config.toml
router_score = "softmax"
qk_norm = true
parallel_block = false
lr_mult_up = 1.14
Below are experts of layer 3 (counted from 0) of a mixture-of-experts language model. Rows are named gate (a neuron's input weights, with its number), up (a neuron's input weights, with its number), down (a neuron's output weights, with its number) and show model dimensions 240-287. Each number is 500 + 25 x the weight over its row's rms, rounded and kept within 0 to 999. Numbers have three digits each.
Before each expert's rows: "comes after" lists some tokens at least twice as common just before its tokens as in all text. This comes from a sample of Wikipedia text that the model never trained on. Tokens count by the router's weight.

# expert 184
comes after: " first", "th", " First", " 1", " second", " New"
gate0:528490485532502537511480520479541507466499519467520476517512501467466512473504484480496508504499521551473488491487513530497503507531509492513478
up0:492490506464535503454542477509463511537483475515477533490470502514512470518462504508464522524465451507473506542551516462513523537482498496526448
down0:518474524521503503508509534497484529529529481519513509556506535502540470471512522500518537447500499504485534455536517529523526481475480494496507
gate1:520486533454495493503488462479509517484458509489527482487485484494487526530502476532524527485540454470508492556518492451474526517504500499487487
up1:511527449536523483489535475482550534520503468498518494582515501533492513458526496479492481498469531502506485497530507450462516533480514494467509
down1:471460501532469487488486535499485509483479480525504474506483513550483501455501488493489531480460475498469514498484495509491520476443498511470502
gate2:481490481483480492506501535493499537477511502518497457468502501558517510523471533528503487476485535489483523481489546488482489533463489516526517
up2:513493496485526516475510497522533468480515491502503482508507501485486499488505464455498510517521502492495488467505448496513523474496485489471467
down2:510536495480547508518513483495515487480526514469534511459474513493493465502516470498483493496502528526461494533519519519475538460508485493497481
gate3:457511510526483483497479525514479490479509505465463474470542527493495482514494434476487508507504431523439491472498482539531490516513519496526490
up3:550501499488547549512523531483546497506524532472529427526498482496479515507482516506452497499488503487561510495503530508486486466472468512460500
down3:489509530495469511486491481485503511526508546525494500536507456494509498484497539477498521479535508483462496500503482513496472471517515499528510
gate4:504488502540517482499520512493458475493470503501480487521485519474542552526491529481506483527490487505526495503463502503486504518522518517461504
up4:503488534489543527507524517504465531478498493490493554478531542528519499462477457497503476527518492485523499538512508461488507460483494529483491
down4:497532533521532505509502503480511502461556493497474507492467509543545496519505512512543460512539486492500509497477494502451515501500508488542469
gate5:506537499520552520519551535485450519498467516535497520531527483532477514501521478483490526469459512486494462487490576467499464541510490486488516
up5:506505529521497529480513530451528503497457498552536509531527475503479572476512480510533538432511472503526475479495509466481465562491482472522463
down5:501497475521546509481517529524542475484501521536505481526480457483517483481477477510464571513475460509484525493500525509470507527494485548526519

# expert 20
comes after: " the", " The", "The", "|", " its", " their"
gate0:485501490530503482509479504538516518491488533496503493495481480471524498548501526504491530508518460514489516498526527510525503546483502482488516
up0:494483513481520513476534488499478512511507469507487515511528525511490498495570438460473491475521488487501472540472505478479456523528500520506441
down0:512500464471495509475463484499468491512545476543487510500511455489504506507484471491507449505531540503461582448487469509527486501465474556509502
gate1:486513513531494497511487506520475452423492489469528511562483494541487530478487463456490528497500508473451521491517500496459530477485509520467495
up1:500500532500468495504509468495490466485516502534482488573466498499519505506531476430501505506455541548465478542507545472478512495471505533497473
down1:534521516516481507501496505477447519481504486493517524442508532500513489491496503513469504517529510495520499557511492463486512528501500503491434
gate2:497475459434508488534525485497540491475480508515459482491507492474512503519471516498465486509499510539463475457451511497497490486461511497530483
up2:525507462499488475474491508517494511448480495486480540466526486543484547486499454449484492530486511470498499517520501534523504523498498483485468
down2:559483472527466561487536520507558545449508497455464481522521486518498536500484518471505548498496527460507456507504507527524490508485468529498488
gate3:512506471505498498504471487463476509531487480513488510516486490503531483477456461521533499518520493512505492515501473481510519480488512504519493
up3:508458507540489473493512529480438469501511499512495475518553484510496486515535548489503541498509545510497503473454536477521507448535504494493476
down3:478494481509500449533449496479434472530478449484509522492485447512521516479508492523505506473501513505511510527562527467527501478513545533502512
gate4:518503496513528447518513506497475517490486491527474493558455468526508515489506514474498483509476492532539511533514477498510494485490489500500522
up4:480486520506502458512521507474491459554485504512514481514504518494545507481492518582519551515536491492490507445473477550492475513514492484523536
down4:530532538496489528478515522468532488475502520522495485504486531506512486498523480524530502457487496509464484522466486527487474464481517491503471
gate5:512508473494487487490521516512456453500501513525500502516490498507458509481513469474502472522488543461510508493497523466484542498488502493476475
up5:516544481519498514499513490528526481486521499501527530552464525504516504445534490440495529479462524496460522519523509468505492484509498535453500
down5:524455518478475502498489512524518539476511538512487489515534501485506559508472532506463526495503514497518479511504534480497492537536496467504478

# expert 241
comes after: ",", ".", " but", "),", " However", "\","
gate0:560479488517507507484567516519514498471480511462481485481500448494486481502556472480521517517486514559489478515490505519517460509506501512502513
up0:553524478524501488481519537537489509497494492464487494457496484561504479466485506505517477527490507488477500485506516505503472516551547541490508
down0:495484547548492484527527487488493504508515488503522501545549479527536495549512492509484483492523508519508517480495473512534511501480473487506510
gate1:500520454494454509513523484498494494516495530514494494471458536458521462518509513486504518548472522536473571426498497505483514465472532509458500
up1:466460504506507526513537505522499551503499520490495489464440518504496501485502492504513511510533486477497529499470481494501493456480478478512518
down1:477525466477489502462517475491580472473535500516520515505535521497504493505499486485496500537512516463535432468515512500494499461480494518455486
gate2:490497510467495491517477508503478532526515516433502519498530526484481478501533518476502518489493504488543462469481503474507512519507503532514520
up2:519522487504504481488528474513516531513495536483498467482494500511500502452525448524498526485472514519523506504507520547508532489489505459478481
down2:513481486505470442513517465506514512476504488492480508516484445508429493508492505461520526467520533484463485482496545516479532519466530518484499
gate3:516537524484477524544531497466514536517489495518503529513478504483512532486498509524498513517554507540519486447501515523513552498523525522506518
up3:501482505490469506519458464476467527491513454491517517483541520499497508460503496526524477496505496483483464495541491513480488504550470548505508
down3:493476498480490476508517503518495496496491524528481534509486512477550512524473485473478479452518470503525520462542525497502455475455511494481456
gate4:523473484507485481466483483448488481503490516489506502502470534503497497532486464505444498483511515533473544459473523504486507465541487497508495
up4:538518503503499524497526509508529513512491506521490503520490496503515526493492478532495469548515526547529496508488464508484536527474533507457499
down4:482518499512469490478486462453485522494478435486500530543532509496480481547475527506520494495526526515515502560472502489479513537537469522521515
gate5:531491500428573551521525465475506510505525475495501506551527484507543479492503480498520528492488504532515508508486495494472472555508538518510473
up5:481505499500426502490496555506517466512462521532509464439488518497480513485494505486513496520514532509490496526507521501523515477543496490478491
down5:557513439518503473487519519515542477516517504487484491485515522514518527561444456482521531475535499495478499510498522468486445513495480494525521

# expert 59
comes after: "\n", "\".", " Clay", " Clade", " (0)", ".\""
gate0:480498534496474466470500506486520502524510492480454538466538471499474509487537480515507585521561521496511524473525502465502506507494502510496488
up0:534509468463481532522493501501460490464466514497512478518441525505532503532459541465512449505507490469479454504473496513507473480519508475479492
down0:506513547454483527521488503514506519510522500569475514504492456438507498527431487492474484463464504485447521493501474493482492541527492509481518
gate1:503517491510514480475550481473510437513465476494453509462490501483528548506537520548477542499458504466515505537492532510543484486476501491515469
up1:546564523480492470488499524483493507474541528496492514477528508522508525506513538470460527515533498523477553512555525506509570462510472501507500
down1:534519484541528500498496506455502510532492504480495516471497520553491442501530513502512528461502509507524493516476483496531471489468495506535464
gate2:467470523502517462526483512531516513518475468519531479510548478539487484479521520465491483488463487494503518535513562510467568489492485498520537
up2:498471463468508496524515462542487536515509463517511513483507463508494467454551468541440485490525525521514499433487472493495466454501512477497512
down2:491477492458496512520511461501485486468464497482491520470489531458520500480480491540504496445462486550508536459482483459494483513522494516539504
gate3:507531511516537473495523492513528537489485543467473482516469516523522503528506479460498531475499472510495441550463520493540511517560484524534429
up3:470472522490511510482439523535533509508503486498515506496554483508506518496508504417553484518474524512513532547507547541443536533453445519482550
down3:488485506485485512472490545536511501562532501489531473543531491506492531503524505482500487511508482445502526538498505537500502515442489524515540
gate4:491503483504507451456442486470491491443522468504509471504503524477460531533496531510516488437483497519468529479518494520535533465509496515499493
up4:493514481492510493489509507486472477503507541524456492465509500480499558495482512473483483463488506501508490477541489523518562491542516501448533
down4:440450483501519540507517482492531475484535469514469528522510503518532534505458537513544501485468477493515550520497490512526487470473506503485527
gate5:504516538489504463496504467477470499518510547520485512484438480480497537523555434488481535489462511483530537511505506511519492490520461511551485
up5:518544495480469534511514483469506491463467506490469502549449516548459483555489514509483486530501503495483516470458474504540456464501531495529529
down5:500513502532467521528446534524481505519530460509526477507504500513520576520493513525483505499513494474507470506476464522517491522519526539466534

# expert 19
comes after: "'", " He", "’", " he", "e", "a"
gate0:456507491503514491467496493485459454473471531523478474515473501505509499512527482507510484467537444524464551530491501538519508456516498487501487
up0:504513512499515502519472529422503558495475504527505527483503494489513481509515530460515495448508504494512479474504482457475449505456554493494471
down0:485495458516487497495540495496533531530515445518487509517458506456503487500519479492513504516488453508485494515502502469517529495482465489525551
gate1:515555500465507496536508505513464540525498521538480497525474484484496520489530465516449453528493475497516568509507488509502527493485502535493550
up1:524512524514507521527515523476531478462436485458499497473483530454537519534490519485474484487509507464526443526541495488503492484472508505472460
down1:520456506493501479481485454507524513501497472487489509485509485494524527496523500519533501497544528434476504461518493496504520483509546492503531
gate2:476541541524507503514456506498556548515497514474506493528494467496508467467517522513495488503528520473469474495536484539455493528483497505505519
up2:469475523530484473526458515478511522547532494483527514500503470498505470470503531493507493520524527478470492506481493508496527532491525488531509
down2:530509525491474471513498504497485491470464515542480478540501478500508445501456535526473512506514486461493492524507448554491563471476495460513485
gate3:511495562491510518457461517519514508480489524518496476516482496541499465539546468506468526488513474566513522509511505488506442469498534499523438
up3:505512483455496515530509515501509530498461467559466544536472489446522530510481512453505445510485465515554477534517509539497517466479500490517516
down3:492491511485472471549453505481468541510480504492478491494529535497497519511472560460524491507531494517537482546515506510495526479459525485528511
gate4:488470516523542511488482513452546494482496508527515474482466521474485504530526541538511520534510512500521523458444481511500490507439484501517483
up4:482508534455448503536560502512522522481507440522510518480522474463487534500460527531492499496512526537512545513505490534503525496507510515493494
down4:501568530488487480459535479515513501504486478493502536519540529534490502487493513497538532522472491412513504566465497481491454522491480480481488
gate5:525509507535477500501470529553479493494506468482526479454546528483537506517482512493505503477518490515537487478544495516465448484542497530475520
up5:523492479516498497499451516492491524511464459519495477523512474564506494523534506505505496492511466526458450489466524502503534510517442521445478
down5:521498469509500428498495457511530485489444494513458495424482475514490507509494479507481486518508504537491478484505468488522529547541503474521520

# expert 103
comes after: " the", ",", " by", " in", " (", ":"
gate0:502490455516514505525500528525527497481481529477519504475512526495501515497511518507538450479532489503497559478470516490514467487545513524498462
up0:512505485486474511511504506481520477490501497488487479502521515486516503514502486482489466510457490446461490508485491542533492522465495465531505
down0:553487494531510487520469506486509484510487488484462527479469491479470431521530518503481485490537481521460498483478482485495491518477538511477474
gate1:507461557566509511465488534506558493501461512468497477518476483478489465499508505473514522497519521543502505491521560474494512526495526461464479
up1:458544525492528485499506457453502489503517483522482509522519477488511495533539493490484550518488521483528507497495524472507507510492495487555523
down1:490493509500534532487517519539479495506493550480557440546487513480523504503486583497530477492493506482473487480524505496527510504466495463532522
gate2:495496498452515494516540516538521533532517522517485508522494542499503504516480460544473463507481471498497492542527514525499512490499505492542457
up2:508523501482518469495553528494456504486540560510502483470533473496486494478507479502527504497440478513503492486541514519492506487527494533508482
down2:490481485551539511494506534526469525527516481507467463531554482479542544496497472511514493516481534471486507524487526501526508520518483511517515
gate3:482523518565527528511463474512481500536467558477524546481502507520492542470470460502496480486511490495518536476486465502470507477524502530508509
up3:471512508510512443487474487509522521526547442473495447459473526550556468535462485500534516470497526505482503537531471504534502507531528490443508
down3:512512514473504449480514514491465521517476536508496490505510481511490517498496536500492490484493511479450514515477477459472490492490460473471462
gate4:510522489477560498520511484463522473478487489525447532542511481521486533527523479472493499497538521510448552466524522510514470515512500500489497
up4:464457485490479504508472497482482510514491534519479499437530494494491514480505543476544505405485537487512524498480466489487519488492503509472520
down4:503452486525518540479443507505500478497512491513517523484492497445487491497475525478488511480489509502454507486522505504553511494534506495492505
gate5:473462508482492497535544535536512499512488489537506530503441540463517505479442505528458485473530506485505524471538475484497517468467491481520524
up5:479537485505502427470515514455494496548504536531518503526463493437468462493525505469482496523510516512520495527471487517431546490486508521529526
down5:533431519506533479496468525519525544546475493525429505517464536517505475517536468517511533493446506471470472503526501474520514520489514556499497

# expert 91
comes after: ",", " of", " and", " a", "),", " as"
gate0:478506540515482513492519512527529527522532488466454479489478501505507517500531547479483502537522508528526532482509485470539481504522468506479559
up0:508476476459454492515486501466558516552500538520465534517459490517510520493520514496507506484476486499506479516464517477522524489511522515533489
down0:543508552491497496468466483498508543488510482505450501471504463505493502498492471565489468477478520535498536516522521489500487486464508478490531
gate1:533502490480510469518482540509535493512496510513492513511503537464542509495502538472463468502521489484492474472489525496452492487518517505500495
up1:468489562500461517510500530516491475519510478514520456489484489466519459513506524438527475510472489507485478467454484540517519535502527529498505
down1:502471480493543475527487513497504523506479492471523510493474502466525465497457523537495498512493504524490530505541493541519514519486497490463473
gate2:576566508505478495505527495477508512482505505564479506557501499553530531464524519477506497518503511488538519508514454438442510453483480487493491
up2:479490502501529496507469532524538519568487489535469453503471497483493486483469512477499537490509523539450500515516541543500484509526487509530511
down2:555508498546514461519477452516535510509477518506425491479467521515487457511522518476488511460501510495475533465485496497466443520489480486503530
gate3:505468496532554486468485528509504552487493444499499553476510444486476481485476482522464498524480434478519523521506529525445485525497547505490534
up3:490507487513472489474520485501543526491481537491487472456512508482481521474507482516468540500449513494480575540510506481495491477495466495482478
down3:482465523520468509500475494506506475491503517480520532487475503464471497521484521508484510520451486468519483483492460524495511489454502519428506
gate4:507467482478515490496541438492498471470514516523485528508531471493496504479498481463521503490473482489509464500460451521491483509463500483508467
up4:497499480534495493530463479501477495489498492519489525475496525501523494504464487536549514480544502495507517511479495475503523527533475486507501
down4:486517453513509529513511482491532541499527514502521491458487491460487530500509543456513556516487487493486481490544507518498517485504461498499481
gate5:520522479481454470493485553522526466512480513511471503493555506513480528552536520497484479481490422524487509461468509478505500487478510527504483
up5:495477495472514478473537444488464501502516514499481509478468503477516489500496522523498538544484523504532550505486471496532482464535482470489524
down5:470487499449511522519529483491478452468488501532497499498513498551511535498505495485472475537478501472475529485509492521536483461458483507549533

# expert 174
comes after: " that", " as", " when", " of", " to", " it"
gate0:445499465486508497556523497468500526525486514532506544464510471478484479509509527535530482483538496507514468399460490524479474484501434498509503
up0:486511445548482483531495518516519523493473486471496485540513515504497479465501541479498481531488535518517529507546578498471495477452501509493535
down0:514459553522496487490535473503476494480494498512476516532507516514504515471496496498514493498517506507546485518497522466513539478510527483472521
gate1:519484470474539514524534517532500490517481475459526482495495495519484517501511492511514486524471486446520529493457493467489499526511460489452477
up1:520482484559481503514498463472504485490495488456481524506501499478463527518542473503490474504463531476509506477503490476498485514487490537486557
down1:539500536489469506525500523453508483505506484439532522517505472481485508488478502470521479490528506549530502503503529513462537532481465486498519
gate2:486511468529467531469490526467501520507480547541500464452478530460499522504492498523506475496507480482490498513547530529500457485496535526503463
up2:514524503513505480528475520500520484496490476478511512507494544552510522453530486501481500539494494514516518460489472462530519515538466501526516
down2:519501479499512532533481511550553479503491517492475496496522541497500550494491450507510511511489479510497470470464495451515474520496501476511480
gate3:530505548532489530497434489453486505501470543474463515487489495465514529497491514500496507493522510524485484526518495489447481511535431474525520
up3:489490442478517513517505514503496462517492557519508474490484496499484460504515481514481505487524495506493531469484511489507503456514506441492505
down3:507465522473510508519491509494516432501498510486481524496526506493500530499453495506488492488502492469524473507500494467545499526531489533511511
gate4:467477547515478492517525485500470513551535487526495507541496500504526515508522481494511470520514497545516506495477449502501530514532513505481497
up4:538527528480493521492526480500458428551538511540482514489539510545520501506528467485505474471501513482529508524512453516522509458517456478499483
down4:534500457519458527477492562507503548497543494535523465526476476494495476497489471507485515502509491450477481470480505543488523519518511490467531
gate5:464521488482529516524511516515533489485509511502512502502496466514482463505524477456514498486452490440541507524474521511477515478489489488474489
up5:429503472454494556494476506466515451519487515504487493516477455455501447432573463494477543468485486476501501491468522508526485464529522502485537
down5:513499477556511484497501501462499509516531530524532518497508498482501480500516552508528473526483521485498536534501521521520528487543525464537497

# expert 136
comes after: ".", ")", ";", " (0)", ".\"", ")."
gate0:476504452491531514508533463502500505544539473473533503539499517522528496506459536499520513487506532481490490540531499509499535538495498514500474
up0:513522502492465473554513500495497448443460463452476480471519503489517491524523515492473473523507487506515489433483546505488457504495510483502524
down0:500524508527506518502499542530529478467493544499493505501491489499495536515497490490486488492513495468505455501470512473516527456523532484520514
gate1:464513483502483482482509467477513519511513514527457507494497523507481550473542450536532527509467508492514504524469518518493534493496500504495521
up1:550482508524513577527482526501482480503468449486578489533510459517519496524441530490467491501540499491469498501512508513527461529542503514533502
down1:552553500506526553506530518530457467510485490500468554528513467523547484498518479510476478509492479481530497518489513505515488518556494481515479
gate2:463495536482549477497498497495483475453493451479478491572540473497504505505485480490525511512567501489508451557473509487433506518454489496480481
up2:526507452499477494510487491510532489518508532490502522442500511509459517526492514542473489488540526487511499497524509492530476518514498496515488
down2:489502492492534524511581471523508508499542483515505501523505504518492526561426450491494482480530510508501507516502529563541478478510499511453485
gate3:458480497521468518581484488524460508469454511443483488517455490526503520486499476477457496539510484497506536492482477512485503512475514508536521
up3:472510475512443521516488467497482525487502464494513478509497497500518492483548479468485515501499502503535545476469523488530491497523502485520512
down3:483515503482476515494473516492531490478487525484492504495504525519483531466519490515489495499525516471506473465529473495507496497539539514553497
gate4:523465530499462446518481499524508481516480485476545476510459469538523552472455536469462490512517508512522523495540458513548483496511527512493516
up4:460538497493522512481506527485478501509529507522496503504524512449489460515517470508521466464448503523493472491465550488403494528499494494519500
down4:538498543489515514517496509513452515484536547524498507494478507489454490477484492500513484475509508510499507546493490518489482522532475557491514
gate5:491499469469504480485476492463524529475493557507484512497511518543489497540499538510488476524475470476516421518527501505506489489508537510504448
up5:538528511491478435499492488510499504515515537488540510515460516511484480504516518518520486515535500500493507495468484455558473482578522510503494
down5:501512567511496492478505467492510494459501542458537500478479523482516456500516494458500494553513469490521504492495467491483471519520493519548451

# expert 14
comes after: " |", "|", "\n", "|---|", "|---|---|", " No"
gate0:515495503482499507500497510467511488500513485495520486502535493531487531500492493475520486530537498503491471447502569485476457511504478519529454
up0:496486560476499521493471468516496470473512565497495547526489517533463526478536492487470511521454489500497470516494522500508504533469522514500493
down0:484516512517502514474505532487494491479451489488482512458460518504512485484518507521482470482516503536485531492499508483500512459520484523502487
gate1:494497509501520471493494483495472434514456522464449530536484498522490514503501508462512483495489530502514466507520475444520495466538455515498515
up1:506524500552527537481505455479474478496497497438513501529514522526528571510515491533476500476490521484510544520469463491501494546522496487530533
down1:491510459499506521497465514463512486512501481494468511526516553529487485477527462521433521495478523499481533483524515530517527505494493485449495
gate2:460531504540528483467486475516499505495519499501543516536482478489507533500481486496480484494514498508525468487504469534476504523516523467517505
up2:545500503503529525524470482473506499517520524493522496506476521517566498528518522458533498503505494477477498501506540453485527484483495476497530
down2:520566462478520502488500501450473486491510498485474497498517499472526481492494512480500471475517484528487515499507536519523501516494542496522501
gate3:444454493505498469466525486467514480540539509491474505550477469466530492506486492499465552546513498527504462506457500530523469478492452504533448
up3:487471467540509498505501488467464517552521488511502509525484508410514513471476506505487547465496542521529491466464521519526523491512505492489502
down3:534514558481482474499511492500503515482532478498518491522496459547484464482497493516514512480522488450509514509474491496513566541542486508498514
gate4:505502487516494504440481550513506504521525475473524504490515502494478499470506517479509495482483499485461550517488505491470521490483476495474484
up4:469494517485498516525506492523524496520485497536498493517481474529490494504507494533465488517561513516498487494484551512485502524523510508525518
down4:525502474422484501532488514495500495459490496512452560511458494524458516474507496511495522473528492469470468541532491502548457544491488503490480
gate5:487488487539538451494535508505494502534532511531489514511511522509490475472499511500510520482524528500504511541516450427487525509532456503497479
up5:482518509507493475493541500508500512494504467526506544513501544475501465472529509501505536458536534492478527536526471434475516551489482480484487
down5:470483485516526526465517506467526488520453503533521463485549507502511496510496470525485484547474498524472529486528490528506540513504515485489509

# expert 50
comes after: " which", " that", " who", " to", " it", " It"
gate0:532529474553540535542525501434494449484498499526446493501516461555509519515499468448507522481475461510489530521553501512483465491475474492456545
up0:454444493451451483506499481519520497515506488473510528540497522489489472518480499543473532543533509504538527495472501481511495518450532499512464
down0:479517485503500497499480480491484489509421489495478478533508525481528514500477492493514495516538519502464461497550513482507464470506516489513490
gate1:501504485557452472506489565545487450548475502502461481464473496518476490484535492468521493539503517522490481462494494461509472494516481531508499
up1:510469521542487470492500515512474498472497494484519452477465507486497455464510493508523489510505542470492519500538461500525480494474438508509554
down1:477495503475458497465472513515483515482556491486498524534468466545491507493554522453477489491527528505520514517487503556468532539516521482531529
gate2:466530517459544525429519499483508500510526495412464507517472479518516544489534499489503539470512534523512487499511550545514506497485505474486562
up2:494516539491497543454523504478488507531509500471466516509512528505516513474541493495510550503514517490496483519513479531535506489481476446491494
down2:529527510513503535476515516496466542503486550509513498499495542480523510490539536458495496488525493496529517504467502527517469466502498512458491
gate3:529503535437506482478510491506498515500503470529462507492534493471557523474528502475527463514528507529497473458502517472497478456525504540507510
up3:477468471546486518516533482501525488538516519509506493533447503529443479508463528511460501514472496499457503456518527504491525542479461467503500
down3:534496495504445510487485534523513495519547518482511525464492484510494506442497510498474514510495467528493510484510517516529451449499489486513501
gate4:497515535499556519527489478533491498505523492471490471489496509503457475515480484501469497488492504454524487510463527513516456445434471496492500
up4:495487518537493521462458497459550534482491444511479495510499506520517500500521515490502490434515496507454508541476513494519498501507456502513502
down4:493479537513479497475556495526489499481474515462549468470522500479539458468488460516520544498554549509486504485524518490550514490520488474464457
gate5:488531530478517494478489528501499448497546543512531496479483512487549473481511478479523522505521496466460514458489541548498470524475476514472516
up5:512498566493516510516500494452476469459508470514498492512478494506528477545461548499491517477512496506508504529490499474488515479442460513537522
down5:501506491483502486513480477493524461527510490516507496519469530500492503528492514471488501482515520466495476497512485502436491488486490434460522

# expert 100
comes after: " the", " The", "The", "the", " its", " their"
gate0:506467488482537507481496528468503480502500488543495529506519430464480524487523538478530530513528503500518478483527528484512531480489473516463476
up0:476474495502491536503505528491448488507471533516514478486502485535501458520528543413528514493487479517500515502481499484455448457475488507507433
down0:530489497472486480531518507498484485499492435498488523462496476452491549528475506493498489531537507557500489513509483466474513526507500478511505
gate1:489483472465511519496465513477555509492544512475486508484525490477506545492501491487502517490506504526501484479478500497487509463469508499529473
up1:496527520496505521520491493472519481508474484542513476474448534469475542457496556517533514548487479504491481501474495497474465499480471490482484
down1:440469476506521461480491509499503510490498506502481491489510467520482474477499483526473432515480479510477471466517482515523549485475519494550521
gate2:512490496484540462534469509524566526525521502530461503473467504515530496457539466470515502507488523539509516523497493499461510484517495510520447
up2:488476467498506512533530509503513445504503506500533531460510502512527485464495521476479489483535562513539463475431517484493483466511508484486486
down2:496476499547459530504539492512440482528570529515490499534513546477464516511472505492502485464490515498518513485502552495475529482471483522497478
gate3:515507478467518491512481496487504526540504526512504513463541522549500526523518502510447474476457474471503499518504479464510480470490499515512448
up3:472504484525472524510516488499481519474462494487504490486479520503435480464476507491484523501539550452492491502513541521458489540527486528472531
down3:528524507505518459480457510517506519502494479515566459506510508525474517496535526488507482485502518519489514495524512483513516498525476515519488
gate4:508528496505516507511482565524493497488486512506511513504451497487542511512489540515528456504552498531490511501499469526440509477479508502502512
up4:504545555505482509458448523485487539476503469452506465501541501559504524527496489487496462473480497502533489501488543508498542503529484550518495
down4:568511518531500543532457519496517489518515505481543504517548528489474494447514530493536500543496466492490504497514468489521522517523480492555441
gate5:534499557457490439530535487488479522486510426493499508488547494501461481525519480482525477531472513509554497480481520522528515502457525519498499
up5:523516512502511509488500524474485522505505495501511505484522516514535509488553533540520485521544517509460518530448476510508513473472483489497455
down5:522508564483488479511488524505519512494493502465490494537471500468468458519506501520486487531522505556526514536499507492494529508468499519503470

# expert 191
comes after: " |", "'", "s", " also", " such", " Women"
gate1:470484515467489499524486506471507486508456508503481499499533498538478512496507521486473509480546523512463507498508470513515504468499556512517484
up1:477486498507511521549482505511465501524504494500503517442477484504535462503522481567532520553534483495497465457508496485525507492509499540457465
down1:473497524497500454478482526486463461521486493505485487459508481531502493446463506500498488511469474497503473460477528545536459520469456513454499
gate2:448511511546555500554521487520533485530494534506546480490519510496467516516500501459517479561523496510460484499476500552518515475483482518459492
up2:488505535486477497528517490509511505509523519518473483505481470488521480477516494491488491480518515430509491461488514471471481486525519540508488
down2:512517546503490535485557573511567534499487510472472500483468505536500523507526501491518494489488469540493483454467536507502495503513489505482524
gate3:507491505485512511472497498512513492511495530504462512510485526530535512465500562526463490509520447486455501497510465483493472477546535498502455
up3:477516514455492515513461473562502521472506490511517546451517495527473467488441482477491550482466492466501470490516517475504500475526511493523483
down3:455502495464511526521548556514492499476524486488484513458517536538502510488518524491509486481465458548489492530505465510532494479471518480485537
gate4:528516501483494414505474548461519474544526494539531490482513498454497502512537510500524470529527522523489507473481459455497508517524455495460471
up4:475480517538510470501464490540514499468472526519499519467504481492466509491582487472505536514532481527483497466476490500450486469494499544478500
down4:517501536519544492513522520481501533466518481507517495508512540491538488522522498482515529479483503517551540535427509490484510486538504512518503
gate5:508514505450505479511459490506473514521466520520534466476455519520514481516451501520477512475485513523472505536476506532520454489478487522515427
up5:539505514472509485499438503538448527523495540524501505532507499504471506515460496452489531492482477509478444515555491533529493459507514512540494
down5:467522497455483480510511491492526505482479484486497495495528468502508534494478463521475501481483545494556514470504497500489486506508506499507472
gate6:481520501469482445487484484519508513524509489523476522471493494477519515495515488520491499463526500520500519509495522500473497479544499501480508
up6:482514498526494548475451486445531439518503496538526490495531507472513486497518504491542515551470514487496490483450512499481517512484498478487531
down6:505494549490490487493500494532469539492473525469512504503512491486480493508491493546551521530483516484492483526479500504472500511485505514532490